config.toml
num_hidden_layers = 8
hidden_size = 192
n_experts = 80
experts_per_token = 2
d_expert = 160
d_shared_expert = 320
hidden_act = "quick_gelu"
moe_layers = [2, 3, 4, 5, 6, 7]
router_score = "sigmoid"
normalize_top_k = false
routed_scale = 1.0
balance_loss = 0.000439
balance_bias = true
init_std_router = 0.0117
lr_router = 0.000733
num_attention_heads = 3
num_key_value_heads = 1
head_dim = 64
vocab_size = 8192
norm = "layernorm"
norm_place = "pre"
norm_eps = 1e-05
positions = "rope"
rope_theta = 11100.0
rope_fraction = 1.0
qk_norm = false
attn_scale = 0.125
tie_word_embeddings = false
parallel_block = true
init = "uniform"
init_std_qkv = 0.0817
init_std_o = 0.0204
init_std_up = 0.0817
init_std_down = 0.0102
optimizer = "muon_variant"
learning_rate = 0.00683
lr_mult_o = 4.0
beta1 = 0.9
lr_head = 0.00976
max_grad_norm = 2.0
warmup_steps = 200
schedule = "wsd"
decay_fraction = 0.316
decay_shape = "linear"
final_lr_fraction = 0.02
batch_tokens = [65536, 131072, 262144]
max_seq_len = 512
doc_mask = true
train_tokens = 644400000
max_steps = 4536
dataset = "wikipedia_en"
Below are experts of layer 2 (counted from 0) of a mixture-of-experts language model. Rows are named up (a neuron's input weights, with its number), down (a neuron's output weights, with its number) and show model dimensions 0-191. Each number is 128 + 32 x the weight over its row's rms, rounded and kept within 0 to 255. Numbers have three digits each.
Before each expert's rows: a language model's description of what the expert responds to. This comes from a sample of Wikipedia text that the model never trained on.

# expert 6
Description: Prepositions after verbs. Prepositions such as to, for, with, by, through after verbs or adjectives, e.g. help with, due to; also -ing verb endings.
up2:130176121151090194042084169104202151122178148109103139125131082059133152120140098160158108103133178164145167144131149123111099031132186147146140136153136058131110106096082165138140172150119099109180097148098151090111119125102088179167102121204134143104028154181115119119086097168137112143085080131112086114155081125123102098106090098155192120136149084167168171156155142108159105163131095134108126091142100109160146138124097141123188156103164145172103088126146135164049132131143170169145140102082141096148145104128101113084172139140124145124143126134162137112179151122115091093
down2:081126119111114074146147110081116097128131106125160124134065126167136083075111156120163104143155118108129125156138073199134081170149092119127161128087138113094140163116150092067093133182097177163139174084137108188165145157134202152116141087128105123128202118094087123128182182168166172095055166139115149137127188173150145155143098103078097124135124107192129098157109168181162130120120149125093149146158084131077117092147207099152100096129107163064097154115100126134114106081144119106154062136119121097177137110073170140146110147113118079091122204122106136173101149121174108148
up3:133066130138105124131151086159146170100147159148133124150111140214161164160116110089183075095113163034098158164169144185135070154170141170116121119151147160126100097133142108165107150116132131153110161133148121154123139130118096063190129105119134109085153111143160186100114129117143076139148147111108135134083128092131138168148112145158149105136101108116119097140142108133096153140093076060064133168126056181187140080156124100134197092132095134148104141177123104105107127120134114215148094121100102204118207123076133119136107073130197108157153195117095130098144140102169179160
down3:133134083152171115138038108099152131130090088071126093056097075127112116138128166142096137158149087161134078067108151101123120143089112111138135153118077131109131164087158158110146126176082101097120130180132108144101164084128164175153153162133119152169172136151094102101135166113141130086103057108105128201151126198124113078185150105120121151116119185183145140122141145070126139106089163143146190089170111155113081176107118066166082144123166072148102121124091128098171137093176115082149158132122114079130121152188154171099132148131083164168126106193144120156163157086152135193

# expert 9
Description: Mid-word consonant pieces. Short word-internal pieces after a capitalized foreign or rare word start, such as In-st-ituto, Is-id-oro, Ze-it, inci-d-ence.
up1:126121136164107162145152167133144177082134059099075165097136129164090149099084091157119072135131144156088174118115094157108135151187134119104085162150157067145170091108062127116088123164101108199100144111143155110157159118205100180082189077117122150124061116171098159109146142154157117105079067159138043069097102161096141137092103095121112116092131110142104167150090194109108184161140096073146117155152123166118166136084138125135140147112160119129119104123131132170135094081127108112074143145168109103157177120135127119121136127105105081139198139173112149147156146144050182106
down1:126153140168143092111080079168132116135122089177197120087116123133137197090132092127121173112138062097162127142137116135123125110140034127173142149102119118097150131093169138128124132188166124156105151136165197108090096068132096090235118149091139139081138137096129124107131137166060120129133149103103148187144148186134134110126090172081093145144103145145117086179082140042140139128131104096179141146163159162051111099122181121138128118079119158120091102208150113084121172138129133115129166127116188152087106124172113162136130124099136075122113068087190099120147113150148119141
up2:071149153172098102099105147082159114170130106169070149106123094084162102100124160167145204187128115115154147138120097140074094117090116164120151064072081151172175097200188118175154101151081114088086094099124097155154136120143094164151134117128189093183054110112068177099115168122111148124144133140144109113117187178049114148108115110137087122134145127116120129099115104099092153084130156180140127041091095135112129066164102069118155113094135104137124160107187108127176108093132143156104169153149181154172180164174158124109102120108142124135093129148103127158142101142140152130
down2:112165075111142104133183126107115104087159177176164089076134151083133127131170134132157112114132168105202109144122141103125143181142119124144129195081205138120136107137139109198144109098103103114096113132157131160150144201132128118125174188130120158085121122164141115167138089207170107104094175132167116119118132135102176170172086160138193085036075105110132102099205144121181120107088100168146123149130135092153103102132179089154098122125118129138103106120081174110080096080133111142133147098075073089077103121108137129094197163177099103082108171097141101128120085124146123118

# expert 43
Description: Table cell separators. Pipe characters dividing cells in Markdown-style tables of results, scores, dates and rankings.
up1:159147178127147197098143171160095118188143131132150105082174103147117137143138135170146099150111104160080149129088128143143225096136151105117148161122129126119145149117106120152149163147134104075083111125173104072139105100122138166110142115178109131127107097165107145115158106133108198108122087116139141083120172111147114085192155056066220146210099133127117086066152065148096117189106173131163150106172133145102159129088186104145145118088127102107144092132123117125127140105072115074109102169126179104099127148140116070143104191114095129102067139131115133043107123084125134069
down1:120128144161078166150131164154119118059110141143141145154086163139150128144155170047087178170110149160120160119131074168128168133171089138179154129146123090128115089111120106146134136133151145171148155053115079194113122157134142060117109114092111116150139180087139043081112128100151111076114191138073088120076083120129109106152099165158092157092121115169118133165085205094149135099112136096098104168140144093177129155159106154098086143182127158105088134153107151132155186188091104126163121156118078130196105127104086106087075118171100072184158148120147118100143121167152103148
up2:134114156131156127087157139157134127105103148138159150099140147177110114085115126113126125141144119129141123115138100129137106138098138121093139114173109109088126109128172118199134190192165185122103083179088151147162103148181070173144144159174065131156125148133162056171071120166143124096126175122121119154129105081144183101130194114088103102128124127081184127150113138155082110064095047116119130101113069181200113117104108188178078129135103087104073157171107095120107108159189160093088156079094201077090137138134137117156122126069113158104136121072115069128075129117144132138
down2:119110139093098154110159109139058135120099124114135134161148100143078155196163144112147139124129122065149150157081183134162130123174124073109121151099128121121134109111122135079104082141103139184141098087113153137100152168073196146164121088149108125191139138134115049142110133113142134097104083058122081147214121198126137191107096155108138121152113129209104126122163161110112094138165145118079139138168141054077141128132116126055096129100137099119190192157160155161123112119128115146098075103174119071152070167110100160116151153190141119115145156132183150191128122101085154088

# expert 54
Description: Election and sports tables. Word pieces and labels in election and sports tables, e.g. Party, Labour, Turnout, Majority, MF, Bo-ts-wana, Clean She-ets.
up43:133191123092125122103131138138146105118082073089117075111072092169154117183065077189121162119077071197187157158165143151143140074142086114163209135098131094107159112140110162167157144155145085140101086129125106119132101175159133110103111154099150060180107127171143189153149105160156115100163135108100139174143114094107195136106111110100060116134145153117101084063133131059102151150073173134155134152138085109058120124130125153108174088157133088109139107135120148123142148137113143156129127134122130170177108086171127094161119108193109079115123100116149161095139143222142144131
down43:116145109086145122140125106128179119147142155119174180154098124070162135097089174124122128099090120141158145120131104118131094102131120059081133092121091084140132141115202160116109174071180125137136158082126114149137173111106120150126107148137053194154147110135132128156133099106109235119114139158177158140099079166166097162132201095096056043125167109142168118163165140127120100118126123089101145085139153153102062132125160131144074096149123138129144109120125140152138110156073166092146157073178174162129105132107185152141084174079117115125099138102131172111087188110059154193
up44:155128120128137136087101053112145124113207087118191124121112097102058165100165139124171129097132069137173159091186139106103123152106207130128079154113106115141191169084138118143135174065087096160134099169135125077128163126110174100101172086088086174099139125109097108150176084111115066098116119099101136120116165185132153074115092146142102107122114120153201064134121072126160119186131070058124124151147107093131158130059146187084109115138086067134136100105134150129192120118157139182110123132146085111129150093128103148151135158136185148157144113172137118108103158137114144164
down44:129114107129078156166135167142108108148102078090121094175197135107124105143162157153166130124119077101152202149140143132106149140145166133170114096142086078168128169054173172140129114140144138133125108089215145130162187146171169111149078108113123099115124105137114150164123132123142107111113075104064151176099108096103148056133186141134127093135083097116110148089088156101151152079176117128093161195113176139102192139116197112144047180156123147158049140122124098135157086119140127125091093091169115135064080125108100172123106157110119096118119143140074169099175093119164149154

# expert 12
Description: Table cell separators. Pipe separators in numeric tables, mostly after a number or Total column, plus semicolons between score lists like 88–71; 73–70.
up1:099117159134144110086129175129092151155073103136131146092141185188101177080150129169140148169129082142098109109133149111175119133149149046149160146156085118106106188134161127129149153217099117143101127116058101144121127132141149155207184080132141143146150059141115146162179123060092114093193134123141109156144140112166125063103151146127110124144123104136143083056149124100107137124167073166174106199106077102175122141145158119194121199095119114132096215137107056111156078109128118103147169126151112102117076107094090097116076139137129156117101109142141098112117120101129136136
down1:162135131167072167136163045148142139133131128099125096129083125129073085130161169134099122127166124113153122133069102153058139041105117179112134151141132109154155085127142177068080188091154134109137149139114106155132161125143158118096148116174053137161138118106105145144095140188128118142112117170164155151103049131127113179102169134095099129125111135129129148189130175115115066152159106112161143174132165134165112148112082168101118109142096106135161113087140121072080135081071140107158069108123081198186170191101151177180115156157120110135103124116168095130112179065142155075
up2:063115104168067197145133134142120164096132101160107079094172080127114170128168103118052146153128141133144156157134116145160179145131089146117116094102177139082139118112154160125134099126116137110112123181107175161133113096140152101140165115142112110170087161156148099128151193082083132192137153063128138142155097198094118131069179104154108181146142131161162082124126143160135147174082056114145094137099093129085140152069078088070110131158102075113083160150183105100079126140118098110135090097136124112149100076202160076119102151123150101111120205122136088133108146091060136109
down2:124128202088189084119125149145117112169113135108157142161092098117146096151158189187126136109113156105124078043117108122144082098140101144119136107126087153190102121162108151144099152051179184156091146107143068131126185104155164095115128149097170130129131093134092114154119107119113171084100067194116111100107175078130095123160164173112136103117152134173149116119110085115132112132133174079077142123103103079169132103213210128145118085091151161119165173127135084176105099095103151110156147111169121129079131165093101177140154133136036149168130111140137112192134137111109158122

# expert 3
Description: Sentence-final periods. Periods and other end punctuation closing sentences, plus decimal points in statistics and tables, as in 2.90, U.S., ")."
up1:150167089152150126122133123097106138149093164101207104093127113118178171228118143124135137135126128058132151152123128123132107080066179135141128136128155125112150132119114101184167119123112154149182099160098150069134111160181061108117111122134080129083146154145108066098161111132139100115084175087151062105164169101135161140139110104116151106109155162148088154146138102110201118098101158126141124112164132095157143074173180180154194061076118058150125148141120130099093104165230113140125098087121141113132114116135137155141125174159097133103118096092093121181147217084124138150
down1:163130103150117135144160096177106130141130115091131078128108129090168113122156163125085107139119196092101175105169117142166122154079194163148161186180130132090138112133209122149211175175093151132145131119141192131108107126195123060105138093128122105035065144140132131124101164121159094132196155095108123127090144135130096113126132148138145096065105124137082144081142123113132120081103137073125077161106165067227116140073151115137096116098101108147163111144134093149092131122128085175122102133079176162186101120130093106128125129126165119181121137110150114145127122055149190142
up2:125174182192039082147119147122096139105082105185119139159082120099147180123099126166199076120157115133128108152109131220152147119131088134184132132109129064165118130142176119102160104080153158098119123154178093064152111119096117129130034166158090113157143152099099082115111192108128121111094133128127118200177176102181169109142110074134140125139088127138146126178147131192109093088125094120124152130089094152126188124149098164094144134120099137157072122110133123170117068088136158123142113141136094148150139106141198082113150156126096175107118129103078125154151190125090092132
down2:093111131068172203149115110120157114136158135087110138054146183141124065106133116158068130162139176134180202148124148110159117145170176097115108146121145066107180110153111099143047162135160131116114142138070131131104136185169137121126150139173117129079122156152109127136179084143118142164138115132109215032122119154128148123112102183139155135151135095123104143096079081091104141125127161133117100136178144067122085105104114065148075135151121055104150152180094139122152151147101146173129149038141160114164062133119140187113126152095128092105070118145123163138143141118159111123

# expert 16
Description: Relational of/by/for. Prepositions linking a role or noun to an owner, author or team, as in "Player of the year", "Succeeded by", "debut for Somerset".
up0:087119112134177138138149074071188110121121147080094122128174146117077158113147129145121084134120137124177081135147145104106152110150088077109105198163122139137170126125115151158158124119123134137134094104134054107193123084105140108178149192108175087080179116177158110136127154151121129130136091121163116102138132204068140091128118097167142084177158133143101159121145082102161119127121087143174092157135077132156145198132128175128154119147216131150119101186202147098122065110150127113109124183166112174142063129112108145120111129159066095128152234095082133083138144120128155109
down0:094138187119154129156183146146117125120153119088120102148124129099177139115142123096151090123109118146104140098162141139131106112126101131124119116129160191175134048166152095110108087079079154191098106112106126185142108061136099157132151205103088110081145117122100099156103145077180105138142111111154104188082126159142198099098132077173170115071143106141121123127151154099137144160157192130019196124075139133114142098116149084154118183110128139059134152140101060191111138127109093136140206108087136147177131107162106101120145158111102147151122102110182071160078140131144142170
up1:165098176154149131132116156114044175159075137113102126099111145097149119121187106086096098130108217110145171133104176168166131117154138118123111099134128139140110144150141066099135082146177123171109161108100050069100100175114142112156095183121138071078136122127076136130120179178145068144110086152068105125064112125142114119177102094130062085125116107117139066128108073124168059121164174136160078146154170118116130130140138161126111150097115091020181151132129141101122149076109105134175112126126161116164137137167122130151095143079120130114156118129093153116185193147134134115
down1:118123143092144175123136109104160100142139122140156162170192105112099086151119116098150090130117114152097061145118079126155130131153127140059096116146124142162132108119093150157201133122072132109073119101190186102149147114164097096061153091132118216115120094092123105102075080103126138115109170158123170166169093146097128109107240124124196114151124113136133125132088142114178112140100172122130133170171121137052090078155142095118172148144116160135138143167105127129137109101169123152084136130095088112154133179146113096133185084225093093138088164096145110149128071131179186109

# expert 25
Description: Spaces before numbers. Bare spaces and opening parentheses before years or dates, especially after commas in Born: August 25, 1911 infobox lines.
up12:099151129164129107154134153118135109147133135148082147147150095136098192147140137113147108070065085144108078168068179146170102143111161149108200110107164106148145101143174134110103145165114146109117124143075135068122117183106132164123129085169108137201124154121151132199151091126117094078078069103070131157120123093148103183118162072130131151164188124139186112118127114136176119181083156061067087122074162185137113148121109147139148130122139139126205163128118160147108137086145139100082130140103134115120169163109086106119139162168153149090124063067153231144135129098146141088
down12:175148123129173113133111138153109114181111104084144167139108125134177173086215096137094078121165109087078209117098202103140088125099117119038108171111141128134109141101077185105169123100117162166143124136130139142104122098086089075107104126095090144107192130109155129162105125142152140109109155080180129135133157118164161143133105104085147119142098126170079218075161138179093184102168099103141068102167089134130134127105141115137140172071134128142137089138062121155160133145126027098123095195158124119150103105153076135122138148125104119126130168159119124125123166142169132188
up13:123126138083092112145126119151076126136098176198102086139099160088146176108138164105147079126113116121104133143124126084112088159104153152121096130098123142096086139141169060207130122091100148167130172084088122108083117098173182135105102146153120159154097099154113179133131209162113145140050111170185160179169134084128133175150158169158162136115136131118136143154066140138108143118126135097138127127127143128071157108092171159091192079101155113154104094182120139113101080130177159152180157108107105075107148183165103148109118148164082180199138121177188195121103116107072144126
down13:077119111156108146123061105095133072137125201096154128072187102137097068142100155118108131166118148134175120121088117120183124159158117119125136101141161111131143105137181152093153159122150121129084205104113141109187147182061112142123162115181119132148151164105116154151137130132095174112096089068103063107125128155183174070113139128151162102135105130125136159145149118139157131146144132067132132079166104116139143172114197116168099164183114145062140123120107109108183165089114101151065156113136175149160091084113161165124161099129125065201135099090104084085041104093134167144

# expert 19
Description: Place and institution heads. Final head nouns of named places and institutions, such as School, Street, River, Airport, House, Railway.
up1:151116166147138118149140104165076056142058164089143097108099124124146140119082149104134156132115099103127093146162089130166129179100089132142119147092128169166078113093148138116140123115133144081128173165136169084208158154130151087172142145075124094105138125088129118154110142192143171141144085145152170148154116129166138196097098108138098155140099084176120137074179130162150147179104033064067115117089147100070167083103097094132136074112173162163160026152113133103108078122122101169120113081170115112109106137198106150119121140134124177128116144126122157120191097099121126090
down1:114149070094163200087059152065108146137123108108149115076163103088157167143131151093082106150153137093127157129181091126140120125078087061124104085145153156109155110141175109117149081096149104112087164138132090124110159191128151135158126127151090146056104075145152125089139178172161103118132136108136180107149130142094188119127117141134155137129146125149153127125123126087140110161165157150139055059111131085121085105089131145118147115169105131148139165139112074197141172081098112157132057127107174103071179171146072158159098177203122157174139178126088159075126173136146163134
up2:131159140167110095104126147088129079110160141113125160170102165062167064106117149183131058138171131128164158082119140111105151124100147136181107121167151169156197127092101143084175102171140159180095102133129183104143157083163109108177197144136167126057133125110078126153128110128099109058106166123103098158172130123112101070130156120094141143176125123108196132123112105118145200093165140058101100093126076143108113105129138065153111168106146097128139105186100120096148183118188121116109106142121104100181114146126149179119122140058147071118164141132156074107151131072137077135
down2:137063157146104161127116065148122130157164162067154177098121143173106142142103179122230158133047121168165149127159074142115089099121112129112167151108128131098084083149090143130092103100168128153137084115142113134129163118146072192119151101209136155102147103095105055111121109153063128123154065171124162129158117108134075130132055150112138107095177159135101165169138123125144121133098143132140174156113164113133121114219140121091142157145127140135125095083116076104105067151168152110133149126106110193089100103165158086076154131169052127127201128106133149145147124124159123136

# expert 42
Description: Row-initial table pipes. Pipes opening table rows or the first column after a line break, e.g. | No. | Title, in lists, squads and election tables.
up1:139071114144145058092065127121117110186144133088161125134161137168129123184111131173140124158155127097126120096131108108126178095137175071143148134134125134117165117133123153092139145145108125127175068026108174114132088110120122133110133132073139122194078138106205118124123056107134135124101080185145140142160095134152171155143138105133163208154135164174090172131098080154108116073141164102105073156133179068130169118137164095115077109090135091110110161166148102143153134100168137169158077112163199053130137070108117131141126095052161123092146136139112149145111074108099120171
down1:104100105143125099137173114099134150132130131111101138134155099126118182104093131148170110109176143175137115058101069100127109153113072125096162091107145180204090149119063126165154141173203129143155034185102140190094085164153143094149143120138173157083176093116082139114122148094139075117105073129080124140138146194140136103123110128199145165147132139114097130171069145098152149180124076115097149181102090135161092147169117167116113166141150115110102118119130155104114112182122131081152082141152147212138093094125121179114081141111081112133122147171164039128136111112134157135
up2:095139130162135106093127122108167090099137134145145093130095140136035154115093123082130106200140152177173166150137134151147121126160079175122133139109118152129148113139119171159149094172131163118094186207119117116077163117120126118189132119156159161125113129094154139108131132102205047086092121215102132136111120077169180086088130082157049138075106123114145135099113181087108168105104068083078134110111120116150143167148107104130161134165160129150077164120142104094087161147148120155087180128139173139104130158118150172163115160175163129128097116088110167074058087175132088113
down2:140109126113113142182145136079127157155155134115117160077121181188196116115116110132129126097101136157134139113088147102118115089100100119121155038161128093116124151137129122154074185118120118206128121121112085190154167142174141108136143187096101148154148103167095205103174121191113167144147107125201169078129064157120069136134164081092099139143118086138154107123145121122151123146182116112205131087126151103122059104159142176147072095140161086065126127123095141154103078149127195101114111107162046142092141185163103116131098110111086108175129134092111184118148120112117129089

# expert 22
Description: South Asian name syllables. Mid-word syllable pieces in South Asian and other non-English names and titles, such as Vijay-am, Naras-am-mal, Ma-sh-hur, Ka-am-ulan.
up1:193143109102138127165151153114132100138111141144132141075179122133112113110126155174137130118127104115110096112118125135115096149118153134155124100145154157105128176147139095150120119111121153105097196140149077129120123205099173134105117064135162130184176156162153171137145154108076145163124088092184184127139137136124120165209101073158097159127097126050100140119205211116148099157139117194096101195125187139148103092080128094124189142130115142109136109138085138146137148138116117182067155125154088151114143149107073048096098120177133135106191121146099118126183060089131190071
down1:135149154172078130139144144164135178100125156096120149141158170101141179135092095102124097131133138140116156145116155159112112165146110127136133162115149117149111115135157122105169149143190136126134086143142096198063149124179164105203132100159118131133111189113184136085135133097106125159081093183093111091160127155139100124081148163146134106163097078091179165110113082109130142170100116096122137116105135110172071144177123081109083107182180187141107094113076100171176081059144072161130099098119067142101059132160162171142184070096123096118116126167103116049094065184122103140
up2:123123108113175154095140131080110139081127140145155092139135134143047148120172133155176097128122166152123107112155150092077155172094135130137133127183107119058154119108175083221102124059154166133088171088210086128108094075107138121123080089075072060124127142118096148097153184164107136149140118161077136114140126104106161151161158202113104118121106141130107085184158122167157105111127193114090126137113108207196149137077145135159111092077072126145088108140084136142164118142121073100105136118120135139108096122129156141093135092200125054126116123104137112155130160132137096166
down2:125185115109170143174188099175133116131100077140151106104110167136155156110118087116133159159073118083167152126184158124130136132117113135169124125143125183117112133108139163160125143093103140125028197117126087141144134123143175191104193130155125184084131161162146137111143137144123164138185107129124162087126105119090164099159141086135056082131138119133097113152093128096156123133156117085103112156175143056133059122152176190097119131121144133063156089069180119187153121168065121163095134173180088088134133168128109110102095083092109124107111141064099102048129075138137126146

# expert 34
Description: Institution name endings. Final nouns or plural s of multiword proper names of states and institutions, such as European Union, Royal Navy, United States, Wesleyan University.
up0:105136120148133103151112062148076124153083136128099130148140133186104157080119101142093106193080092170177145111145108162135126173160118081110104116141147083166129113138145096097098089164134164116151167125161136164110109136142128092137108126080156050141110132145069151163070172129134082182171145141115180128101226137156113100163146105088147159141133035106120138153090071162150126100148060107086113131102139104142202127121097151113111095133156143120172195135113085115154097147132131127186139135121098113153128097179185100139200081186223095128133105112122102113139133125148087121
down0:158172132162165108067154132079111138105069130104136140147131109110119144136140127134133068147135138078116169092174112151132117068143083127078155100029137158110112170142097162131085215101155177135136110099152101143090176135106125142186132111131114156153135113105129163133128071068148134136093127127096153117122127144119127122116125123115190131133116119159165142155098156128135115070216096123154133167126171114076144131119148143118135098139123111146160121110192056101162187082123185086110100103149226079170093144123089125157139100081175145179092141082153091119047101168182138126
up1:027161170057156107146141111108101145088139103139081157131070201106136110106124132150113124178100067089111140096143102129131123138079147136107114152173145074116134148149104171114103152081066200152074182100140123099121187108120123178095140173135176160128139133170149121090147117070139138136118150181177090135130130091186135205110136136102165162126131102092109086168105116123171156135154148120083146198101095072130163107124105095175171114091117095099140128113091111186146128145148088091072131116125131183084119144101134163103139134132196090111128070116106120175082096143106115153
down1:087119155091088129141121200150115154107158129155132202106133105088088152176123206142147163109095149116145112112146084131122117081087133102177188124122142212111126113149127153091152085066114122143149149098087105150171104106185157166187142098149111120150102112126167125199184141119143147128098146168136146103078107146104079062114110121133131090149169122091107072121137145136118112120106156087118137101165083143075106133151142100122135188140189088130144083050143047124148127092163080148166152126098114094108112145135124177130096102222100117137151158109087170112133113103187179121

# expert 14
Description: Table cell spaces. The bare space token after a pipe or semicolon in tables and score lists, just before a number, e.g. | 4.
up9:054141164150132159163150097102088095147194123116072169141099128130187114115093116120106131095117144146185123107094083144147134087155089141141140130136118165097081121118123119131127179177168087114121116164169135148183172097106149113146098130143166109104164198065162133112122166135142128145117152136148121125154125083160112141162111100135191108077131095102107150095173102145144128164147173067122157121082088150095129195103113101096047130163117187155125112105101123134155142079148168094081052147067243136101091111107098083073149195140144106113106129110137169120179137144135093098
down9:103109127076160111095167157161113062189172145186140103121100163093099119163237112100133093092099081175081139179116159125124132133125136108204155198144176118137143165112148140147067106118157144145139122161140095067068066131160102091179103138130111111061145088178105143138101114178147103115143102116095149115122181111131142145132102141154188117150138154110130163151111165137110104143066144087074181104127131134149140155129118074134175144150092109126135097157098120097092071188155102145131112095202070103086163102128104151138103112084141134149160086114142129149159103156149159076
up10:090169122161141103109119147141074189105098065108125038120148074101123090144179142147164177164116150155112089105177110170152127098122145180111115142115091211136112195164168137108149094144113065193151136095078093195073136150156165172127115178107134032113133159146143108080056120130130143135091122180100102166128198110121106137151120109174112175128198150170162113056127107095137080105127141134107084161120087139093130124119146168112143135115128115098101120133115084131121142104118161168120087103099181060146131122105128118108069148165126124148145097161111134118140155149145104125
down10:171164079147124119156114127114128188080112129077163110063113105127216113086163121128094114155120152055187082126134110131128107078193127114193120137104146105177152103132163095124109156133118136150090043158122127113089098076161103149172140117183142132075127088099137146136145095090171100158121131143155167115092142167122161093076129118128148102133130167100057108164095112110134125175140077105141165035154132157157155145128164101140100159128129149137112123104130154136128146102157141174134107140141131210148069090189251142122106106086158109144107114144148124130128127105156131073